python train.py --num_hidden_layers=14 --hidden_size=96 --n_experts=16 --experts_per_token=2 --d_expert=48 --d_shared_expert=128 --hidden_act="geglu" --moe_layers=[1, 2, 3, 4, 5, 6, 7, 8, 9, 10, 11, 12, 13] --router_score="softmax" --normalize_top_k=true --routed_scale=1.0 --balance_loss=0.00431 --balance_bias=false --init_std_router=0.00667 --lr_router=0.00212 --num_attention_heads=3 --num_key_value_heads=1 --head_dim=32 --vocab_size=4709 --norm="rmsnorm" --norm_place="pre" --norm_eps=1e-05 --positions="rope" --rope_theta=10000.0 --rope_fraction=1.0 --qk_norm=true --attn_scale=0.177 --tie_word_embeddings=false --parallel_block=false --init="normal" --init_std_qkv=0.0416 --init_std_o=0.0 --init_std_up=0.0416 --init_std_down=0.0 --init_mimetic=0.5 --optimizer="adam_variant" --learning_rate=0.0051 --lr_mult_qkv=0.4 --beta1=0.9 --beta2=0.98 --lr_head=0.0148 --max_grad_norm=1.0 --warmup_steps=440 --schedule="wsd" --decay_fraction=0.882 --decay_shape="linear" --final_lr_fraction=0.05 --batch_tokens=65536 --max_seq_len=1024 --doc_mask=true --z_loss=0.0001 --train_tokens=198500000 --max_steps=3029 --dataset="wikipedia_en"
Below are experts of layer 10 (counted from 0) of a mixture-of-experts language model. Rows are named router (the router's row for the expert), gate (a neuron's input weights, with its number), up (a neuron's input weights, with its number), down (a neuron's output weights, with its number) and show model dimensions 0-95. Each number is 128 + 32 x the weight over its row's rms, rounded and kept within 0 to 255. Numbers have three digits each.
After each expert's rows: "mostly gets" lists some tokens that are sent to it at least half of the time; "raises" lists some tokens whose logits its average output raises strongly, later layers aside. This comes from a sample of Wikipedia text that the model never trained on.

# expert 9
router:135103114099107107108121076106120100180141153129155091126082128160141148135157107142118158163147142098038112110146166132128148119097107081052127143099125153159101136183181155160040074142080117118123116099048174171088105095115137083089095129164168144152102119110144141099141150180150169103
gate0:144159116118219105127134141131130142117124102145092163174132131127141171164165110144147149119039094139122127182127130095117080205176108108112123133110110115139104147128144110174163141119146115132099114120089060143099089082096142064160065160137119163057101104113181078123197110153130094159
up0:088094137103111113104121126133173129132111128097112164117099068111144157169118118098119183153151136104147115141119136103112114069131055134176131093072176135156099181089073162166136095172145161149080098033085129113179150069118042098157117119168107090142098108156126141121172119113139140115
down0:115098127113156130115116097154077090144088197170101186199140148173151190147158091114171176120083116091107117123137115091107149139157121099145086149163134114141125171219112076170106044099144087076117163130146154135183130099143111173107093107091113157117119137105110129156095138105136147105
gate1:122141149146160156126117152160148099139123119168121108098128154179112094097126064142177159052098049076128154136142120115063171067192119110145199146124094088170136132095143096098089150131089074184090118172164141108164066151156146116107134120152117146101119149097090117142097177142141148134
up1:119150073046090116105139111107156181130139122137120119097141114162131102075144140105127167130093094140142083164178131110054129145098147064112119093137148082149124096102101126138073137193093133103177132122139199140079137162046148109152123161147108143178134119117097110125074049111145107151
down1:090155117116125154143145066150087095127147128097166189114136150095129136149189149069175099110102135174174125069139201132102087102107093117079119141146186105193123187143098104133111159114119113076120158110089156121096144135159132129141153132063175164115118143129116174126145155140185071072
gate2:126114130132113123114155145098134084131107093159130179112065167111174097151114087122097193092136144077093143125089126093130117125163093088172120079095148062070180118162104169164096146169081136094122134132072110078080145118140082103099075104142116135139097151140073162173135085152185139167
up2:185126066096119102182113108111097161118078122145108121111111173149053066092112130130124122093097137147138164111128141114099099151096127135114157157111083127105125144083108119131097117185089107139082068172107190118064095090116139167096072155093124132158099150136115192082125077164184137168
down2:090124081092146097166111136112122195178171136151123100084162131165119133078092184081156137064115123174140170115095095194115141140119122164125127073136096160147110155190143110132152111117126175164123039110136134149082096149182140147151100190121138130160111095175166123127094130126164120073
gate3:184097167119107053137159050146137124144144089071097109134109192120148126078174100146148144098112136099107096116116169144201107101109151168150163093106074107120122123211138177121156160162142107166132140096136067153101129134134140139046103135135127074141157096147166101105124158146140129091
up3:091087138121179168139138128127202143209173060131141171127208080124093129103121108135157199117195139086112141126141133095105088150091150136127135114100135135217117116104138112145176148161135130150183087145120124160124178149071126154148118110136139096134125125121061111160138128103123179099
down3:055136144189105078078130117141153088106082167090113098134153133122116108128147141099146137150171165090124130083137083112189161048104138118111135070056089133161182112080062120099107118152140116107103140105142136154148119113168107148146160187137131150176145062138147100142068114083152118122
gate4:148113102151134141162178123163158121188186079064109173131056106135146096128122147208146148127115121134078122108142070151099171155097140101112125127131112175169139142145143144135112122174139125142161215109091099143110184089092118130057165167088163125103102060105120124120181130112151132107
up4:158172129177160146120105179144120134149062177215110117109124143136144143117081145104105155158080100131170121146193074140129136175110139162162088117203113130176106185147080091103185141093200125177121165105111134137137129141145145164121145131160095149154063162115132142079148152109114103136
down4:085126188120119145095172154126110083192131122100177116094103116167148111130127062142134081127130149104162135111105075165141085116166156181091172063152162214070129150192138122113154111154158122126159125089082110146115158132203140100111125153112114140099170153113065128132138173101139103105
mostly gets: " t", " d", " p", " sp", " O", " un"
raises: "ric", "ra", "all", "red", "ony", "r"

# expert 4
router:111152090154136166098118159156110178177186177156149169148134119158098049103210130164156096126137155153192138095122086193139144122113190139152139117106143128164093131099111111172156157198108106200137103105080116142133112090115104177120156170154090141130111138128107136141158186118099099140
gate15:179173125122124107126140167153153104159166111099142091126141133173186083092098087037102090103119130149136139160083097170106126107096050142106200101089145118098105090121062125154203145145118141198145157152101128112151106162137156106128148140127119129131083124148096152195117139155086147162
up15:114137177148137168154102080139116074093085141113129191139156123113097152148129200092110158091138117130132156168143195096110127149121084154105182146140142145105112104126109131150150147079166173124150133177145113099158222122120106126055127097134135110142028136096183123120169129119175145172
down15:112065102108111143157155103125163115179109040134051108149114121145108166220165111129109125150117148141177083138121142153096097099120120100142126123184120109144132124128124150060136143148091075120082092109157140150086098165156106183140125117143079129127108158197075100115144164116118069176
gate16:095077144103113133136155106168137140189138100169105133147133119118176092159138178134130094156108148171099082163110076161162075126148116100113177119133094155150155085097106149208088173137095094151140141147048144098123190113138102142125107128098088093026147107126108096094157171123121109104
up16:141141130118108185157129116123194105147182154139142115121131125131029143171109066127104140120122174108156104171089130136170139159135132048146129165108129057116147165144131143141160072105132163127130088139103126130186190142108097098145035126099125124163123121141093106103086152170122059127
down16:144108146126144097177176080104055077102144179086075149128195106172118074180110070156125097164192071100117109094137104169129112106117123122208114126146130163161089117131147119143171119176077108086066110135122127149087136087132135136129111156092096100141132107157119131105091137104138091090
gate17:085131098149155139166150123147213122179169129120143085113116126143110076170196162142113151176115124194117134152099088076136116110106083131132140114114139119081139043151091128185187179102113090110131123148065109135103070170127157104152167169142150168130095167148149109124150108183120117114
up17:124138129178164155120153121101180101175142141076132149091171083132101100128187099132152198096165124118144118119113093120157117075121148108103134097137171124112096146120157153128105105113129094180173143167103066108153144144102099082124120135159125133137116182081108138115113041147239108065
down17:026159155123121146107147148073116166068141123170123149097070128161059065088151131152094157090143132089133171157146145101135100131123125104156101147162156073139099122134162092154124131127075094151142083110153119121139166141119170143171171144135143146148134157177180159206081132105178150141
gate18:131194106082204038126142108156108097143192093072131204145120168110065108153141162124103112144125134151151074142111154128130141125132098127079121116068181134112099106135171137142116161102133146103094121132111098147165130081167106105128142164095100121193110076114124085157172184132146110116
up18:104143148168101172142098195135174137203149165139120153144165111147106130062144111134128069135077158149156096110134120169126178164150166118140151096136123139122093158152070081174116157189097107102132111182152157106120207161155107169142140122167142073105089092112148111140131194099127082145
down18:155129172165141164141160101158107147141067146173151124203156116139192130125171099190164145096087169103099166088114151173114114245105093138124117163177091127206131140123085143131170141134183115139121129118145122156114135158166099107125120104139103125106134172145139124133048113123136105129
gate19:122116141183158138179131156107087102117148098147121160128106147160084051142153145100149140145089116169125090156109070118054134171181165112162141120049116202092099112099119116160112107139134082155104122126080143092089127099097112215134110149144169125162120119118097184088155138135087104102
up19:124152151081135090121106130160113136142107168082185112133108138141101160114077163166121157105137196083141110173169158116086191113076074095169070143151086164080146143164189142098111091105109170111102174134137168157152078154145168143073126157159128086177080115107115099120082133123153141141
down19:147108174128167168136159135184076156130077177101096138085089102155107155151141138130121099158153128157127108184128136127117139128091109137078129102104112105131176100056180163085097093124101089102135140129055142148101154160165074166123126212159077132200099096112129107096121081118138173111
mostly gets: " He", " who", " he", " they", " has", " mon"
raises: "ing", "in", "k"

# expert 10
router:153115135149090089141133161166105174087074162193119075096119152120073131106150093135082143092112122134118142114077143062080118157190178134157154106171160190115084158155152143135128153112142133096122150144175151121113110112132067080130098081148157139139162159189129121173131178131047130132
gate0:127130148142161089103129107151140193137098125108123109136168113122103166174139112094116091115068119151139073145076113047173108175172131166111193156119145145148137103105182137161146172128168104123162122141103114154131111108094163124146139166137065164068098109130121050149177206148124126185
up0:192146154144131074120100144148108126048095159131120074093150109168100153126123131134166100122107103143083091117132080104151042146139069123156103165126151184158075239090108152112152122144123127127106153106150092117148110127166110123179146147110118094137067148154139145104140101127098185171
down0:116128154165124147156043083140079137163122168126118157192149161136120179150154143166115169117111126151143126109183065141122161111107144141120065116121155117130112143112127123120161068156172165135104134175117154140109142122109052175178056133132089121088107155046186106135122137116150103189
gate1:167194144110169120089151167169091075164133157126085093077129137138122065111146114124105131074136120116164102110101159134128137073116104112148152112094177160143147078090102125094093200163097105188072174151172095116180143187153083129109153146149092163076120134106119129135120168172101095123
up1:123155094115101110087104138106143087103132101139141184146167127112182108109105131155115149185125133130158095097160134095103126190128178038112165136070156097125163140106112114140104178157145108130088055129175209124166104130094132117157115140126102143169064174137130129091112144077198169159
down1:120198057144109118113172119136113144134117161112139069174145157131110171103156110161094121149099097130090181071139154083052126170093133163104091141169105118067133129119156128129139151100160102120130107087123112146100188090146185096087133072155170152102104189135141103163109110130132137209
gate2:109150150111131122139154124119085137051076101173126113095187126110159098146164094123063141123139097121092107071062091080083132143154108092187161119122148134070124189174181151148125195116100072135120162133103137054098159087128086091162141134137144131123096113141130169166127133132161135095
up2:183162120099081111170123110102105149098117117183121154167116145122048129082086110063155103122194117122134205105086071058142042124107118124131164113123176130183121122101135141144152121170120131123129092103157157104133115114125165122107124144132119115139036122134121207119104111159146121127
down2:111195109169133077144114138087072146160163156040178136110208147136103129151131125156166106126113156150152114085129133129124073158140163147166116160157122147152118143155184112141115154091112192085118059111120145139117076199156119163095119140112139154087108111170183150180135173121149150114
gate3:164141091127132211137163094145101059098128098113104146071095133125106127106145119110147095080118143082067117158126104140150104131183121141213094129110149122131139151170144241113102187140136132135115149146112091173125132111103123099096148107175146148154171106144171133130157171090129057102
up3:114131110119197148110128109169142092128189153115114153076151127124128136122085126142165116083159131100072122147067156111122127103085101156147122094051131087187125154067130127109172166141136119155143062077154115114132186155117095142174111127186152100062122163166090167121133160050131146136
down3:100125157183099108133128145135167109112112089104114104115110110136147164124069142153151106196151123096120082097180073227145159080163153101094086148110115105155094132088103094069102173164128223133121087146126195131102160140142113180132109156138147099159166135177153133145113147116150134100
gate4:196150155171114129143173090181151084163148090099135100106116103116181084113098156084082148119122096183092166153118109117078201156154088094146110122132087123123150167152108165107140167131122108158173150171147126140084148172100156088109094104144196155136154029144162146140112162121130132133
up4:086115096124138138138068161116155122136123150208105103137147101136151125133091119131143197207167101167091161117080169124060104123132094136171103150158095146105093193057134092073110133112201099169137174129116131127152124143086085142108170117178109136142098126129151143164132153141139185091
down4:050126134116115096078218135108151204174050079129147139093131139120152169148050127127092129066125147174131097134085153158183126114155150184091144100143127151099128106146143122147158110098158129155201109094104119132074147171137128126119122096170112103109124123168117131083081140134112133129
mostly gets: " compet", " pres", " oper", " ext", " tw", " tra"
raises: "or", "er", "ur", "es", "ion", "ors"

# expert 11
router:091157129050116133120137113152147085168131089142128110172162112158094096105120098140116178101080097088162145188122116122121100105133154121086152161084084156093170145149111158177111133120097135109159193188156159150078151106122182177165178126099138182189173141169101119058101134129144135127
gate0:151147136137166089124119120167187099124144108135112091203144170108085157170155097133168109087081111156142132184071102109138134195187071094195127115112143194108147099143137126130118194110165087147112162069103098198098098134105151098167110114160120143134147106162149110126166145133148095155
up0:126114110083133134134084136131149170155129155148100151155136105101107124187131122184139107112191156210126128083193114107127116103188061084158077156095121114121115136105079165113217137129120136162148090069159112107138138132114122082109151131166102086170076066165155168106155145137092144126
down0:122116147120150136132063100105072171124188157126138144140143134118144176112134122102098111150096096158137127118150054130113107090118112058157084144178161170144107140170137126132187136084121132133183077128059098150173152126134083108131130174091113054150094096078166097158108062072145129123
gate1:097139154130115141085108142178122112164152100142090134115092145123090097122121080163116144138125117098120143165042149098151126087175127154188201145121188132145126111128158096077097185132089109152071161172134182143143117152183104133109183121056168083087125141113136109080117171186143135111
up1:103120129094109100073128118150165118111141088116123109155139106111121114122100164192036188167111090126099093145052109100110066146168122145152127139137111161118164141125215079133081164177075147133151135147118210096109156102100110113142132121072169124163090139149143146113144104079165127141
down1:113097138162102132148126127179079148107188116085186135132195102137091136129132154157096111125136160118123092161115106141151126170170142124147092143117150113139084140136128146121118163087100112131093090157149099065145236145163120062139162045074131173127150122106150130128126079088169067172
gate2:140150166129093121105152180115133076108139095160113053079119156109113135135110093184121179105113162117084107109062153142148096080156107105192119126154114160169141116188129155199135173085085118151100179104084118051070115093152138091141114129099118173143136105116132125093138098081138098154
up2:182106067136113114165126097099122144104101179135108172134084102128085073086084091085175133125204122136152163122169139124154109135068122063073128117170117109132144175125125169083139093095095157140146109110141175131121088148105076131144107104138112166155059076117065164158088094116136152140
down2:108159155142174094142045130083100177120086130125175166103139122156069094104163157075129081105104122125113125142146117099130125101084172121082143077073127129145082164155135118151116103180140141094116182131111162144043143106110118185119184122105114109090093174141118121174130140133137204091
gate3:150119153131073081146167115132150130116110067121105110188105174146107112125192112090125111158126173098091072126094136142166107119091110102099182130113183095146111094209147205131133114110135111143166107092133091195090139162070178191130108106173179105132120119169147108093108141125124105126
up3:108077151146146087146103073145156134190164141122126202124117095113161137090079097052111137108163094143147061121186144110073099104106122106121152110090131161198130115111123078077130127065103132137128059144106116174111221126151113112141129126177097102121133119133104145115147139156097149096
down3:097100171161155119076142068128120147122099090093208120133109161120111144111152129143108146116114131122171055195151171131134158082078129081086173104098146159127055085118100151129113089120150127124119185118096136132139085124159126109172127178147116197190116084132112093118173125082183114131
gate4:169184120116137123141111100187121087138118133129083114124124120104089052142119192185124139151107136127073131174099149163091189085127141122119147090066103147173136125092088178132109144078134144164167155193135147137086116059100177130146171129119175137075076112106096100122109160140167140094
up4:126135109173117129117107146156163137090112138089050119079113069195137178117173139117111140153145174119119126162124132123068149131123112087143100164133134088110074118121128140097219051127171074130145149204134087154135146160109135188110109105136109111187081128116148094123112140082102082146
down4:115160162087070143091147130123120109175153167112142084115056146114123135160099136118112116084108166194176153077121140103119178123108130065122114124172138101088113105098141173137135195128131113125133155089104108180098065122148149145158125186095113156040138139160123136095132213142112176133
mostly gets: " known", " used", " many", " more", " such", " released"
raises: ",", ".", " and", " from"

# expert 13
router:154089200148122097149127081130102111068168120104128114128148121122071115146073154147190132129187154094152112162149121098154154124132119097124147115137149125085162174099106112110135107125140120152092071122164123110224136092157140129125144105155038112159078089139155070181158183165148151090
gate0:173211074166167092129158138110146130102120104117098129115119135139118166188113125152149116089076114155146117125070092106105172192161110126171174122108087131098116127168101118081193120136130122128121148105106101104164134129122118069147175166108034128077090121114130077164156175073113144100
up0:078127146096075115147078129133079139133078171094087147122149104151077112074140084137115157114131118125133083117135065090113106153102077049120118142102211127091107143076131135129138161163114154153071153122147173088086191098104116127096104100181126126114076102149177140122177145115165098144
down0:126169115145127087077062168127097101146126178164079140186125133148146126114149120118163155124126174150157073145147119119095113084172104089119100184142177112150102137145089116082145050116152098158050126099135136146121152087144090163129087124083141081132065103111136115157068112143181117186
gate1:140122159172148100098127088140127096168169142111091142109132157158092047098095188133154135040131069124091140163133143137119158114168076054136157133115154128140116090109136092103131147112112102200108132177135174109151128156170177117114181131135131139102067126122134067193088171155135137134
up1:106176049127094091106133136117163106165162175097108168114118115166105132098154133155131107130130111151123088097129115064126117217150139071171117138096188180180114147113069115147109203158102142135145138162114158150089147127082155086179117150164129146098125180145122150122109145082145163189
down1:156122125118090142070083104179073105194186174144207139086167114125169130153150105085143185137136092130058095102170172135092099114130130100168123116120142097114170158165124161112104117109163131136170163132148137088097130117093141107173088106099147117081174182170114145134072120134132156171
gate2:141173110150114116155171160092078092078165102133140154125103134103098154131146145143098140107104106128108077131116106140129088163131139076156177111071182100145162124171098225135184146160114148167084143098102111076104178155126103106097144100128031179133119141144088176134179154123141105147
up2:162134134190090144141090100107115122139071102178088143106130129149054111061151141127178121113194109159146167153133085110113094143117138176121142153130146082172132131151158131120109110187145157144142078168091155099089114104129135181139040133102128131180153132121141202123123087122197120173
down2:108130143105160123162080142133108115187115136116128076115165157150098128141177122169246149100105142098131140118098112113113147134145187127142143094105137085151113192178203102157125139100076120112072120151125134141083061129149134178175123065093145131116153104168112163145146085174159154120
gate3:155102123118150103175149104152107075117132103121107153163136228168135140116159094143134126090142135069094077101161134105180095140103117155173141119099126102162086102200129153138187131108169136174104098118095125171100156140127101140083140154098085120173150117167087166121111103177168053073
up3:164087127146179182183159168124119148163173077139138209114169145176113152084114113122143133122169156084062123088159146072118158109095112108153161123103118160184166094115158089126160107127191107117132103133125092129148147152110157096182140151115128077109180146149111166180105133090196133106
down3:130144155185100121173150102136121111097125136137159103154178115134066130174170092135145167167123106146138114153128102160059086143115131126141154127061121178152141128079140118137154128148087124128184154138140140140104048097187080159155149095137135119194129119106099123224048108094113162099
gate4:172121134160144142182125149184155160201138103119114122168145094177153097107133137136129141113106115157125116118102134179128185105111102055102192114145158122129139124110074211149118204132115120190127141178161140152118146153129141129106152098120121204158126073085113124145138194110101119196
up4:153196124182158153097110141118110088156148144140045125089101106122177130119127100123110147105189138136131097162159200127146085127126160144117084108182158125147103127107042129120173120126160107136182171135128131089084115158079086132106056102061117082171130150168126148093122157105159120117
down4:119123143148121078145174123146066183081102146127165140129168137152161124151152127142153124094163108125130158113106096131116170119111117128104159033105135167080159189164118117142187114135165136127232133161120125120196139129193062105160141139134105124084159119102100100100101077072132151155
mostly gets: " K", " J", "uk", " k", "K", " Mc"
raises: "ur", "ase", "ator", "ated", "ates", "ate"

# expert 15
router:118136142179175146108139096119137138153079144100170132143093112101145199150164110124083035137120149111145092153101030142112143102134116147103124138159083059167165140065135139133129100115110164131118124118104107141109157115118131136114179138124117065045097104147154052158125086150097093145
gate0:094171131152189128179098087157201100041139131100097161175129108092103209135183184095124108132111094149162136145149135116122176160155101111148141100126105083131134127127134143141120153132105096147122157111104072178118191151096146135166171126154152122037127117106138104155102159135101110176
up0:154091115185066134120081189147118132155163155130074158163097150144143146142116114153189095116148117091121092114141099138085097153145051121177113156113169100180094177069119129111106119150139170133098191088140119156160124108121108112134081142199120150166090116115193122170156133112109193150
down0:090128125123161104145073120144129123130120206172164161177186137134130124085086182144137118166077083139110114172095056109088121104139187126116113133122162095119055108159120101127172132092152140105096172134121172144157136124120103201162102099043112140130102110074116112194148125148147121136
gate1:113202149099129106164117090138109084158124173125107118045168147180168097105109072136136097098073101107126091161095137120092130118158130041152169142122144129123158080086153127092117160144105112143141104146095168087128138173134124076088169133169171098106094175112121086185170148175132155127
up1:137157104106119090113147139136141098131159118128159084147165139092112139152153128169114111150149139109167085148192095092104080167074101055137143080105201076130166100123136130137098175160123100103152105131129197103112096109120134085157092109140097137185064168118103117137051113072162147186
down1:129170169091119137170188097133038120135109166134205113136179153114119146102158107096114146162132144087101081081127080048093115096099143172127072122157132144113145141168119096083104106121089130124119161114123207107089131140137147089145193122134110138115126134202117155173153137129117095167
gate2:136168139162123138124137171123150102086096134171134112133114109130095110148100077072107152046104112111153141111074152082087154141138124032167084099142165122152123133138154170171119130129065094187110105121163120022095130119139112066101106146102138150154114153085117154173166109128099103112
up2:169114173117103138141106091164170153132043126182125099126132101161098111164127130121129160117117099148117110142183107123172040202083077131083157110091079126117136174136124133109079136067140094122157126123103135110090169151093195128102114071143165145159134104130137175084091109186132141143
down2:088147123132155092170133100137071170169116125145196116070083147184135128107149176139170079111103160121110125122211102112089110108149172114116153157166160151153134140147106124074168103091108112093119128115144196159108130137186094160053103077150126135159117121216139144126149174120147116124
gate3:148133150111125128164152100129153070130152150093115097150105228135112156120140147119134083131127173080074109125147187184149125097044135122112166118137127059121167090169152210122128128165080133147155117094097104214112117112127111099062118151132105105129102116103131113088141156127164134081
up3:118121145191166186084097135189185131115165118127125140146182131113170145071127082116144121040163131123034145123141168119110158104159143145121119067090153167178116140128107087152134121106138146102154110108164139137143147163088161148179112149148109096099110103090058156117073148094134154096
down3:103078204184126060084155143121083101104118117114147058110071118120081097135156138105155142210114154133121137173133148154132074072124130122128160121113141172109120127125093176094109132123127136128166136115075123160105110157187171153124153095127117077192163099140189094140158142061142126137
gate4:178142119094141135112148124139178128185139090151112167091091106094111154120150132154144122128085098123111104077133121170112180133136099100137130136143047109183126129077072117172085188127162110117150086159089156172076184081136097101124172147059170158128156107127131065168150167125166165141
up4:093118125163140106099117179129144131126102141186107027107128101153132137150135125114058121169121151142099153137151100111085119161132147132128143106115143153191053101141109158157196143114144095098158125061093098168140090125115140120102119074094095168092116133138176141082181206122133072161
down4:108157165153105050140189157133095138129162161124167170151145130148145147101122140099114160131156140126153156102123119110141112101120094112120155155170151136082114111196150164116139108117127162110175105146113045111082114157199096158153083114144162160049182141088094128066113100087116141051
mostly gets: " \"", " c", " C", " rec", " reg", " sc"
raises: "s", "r", "l", "ro", "lic"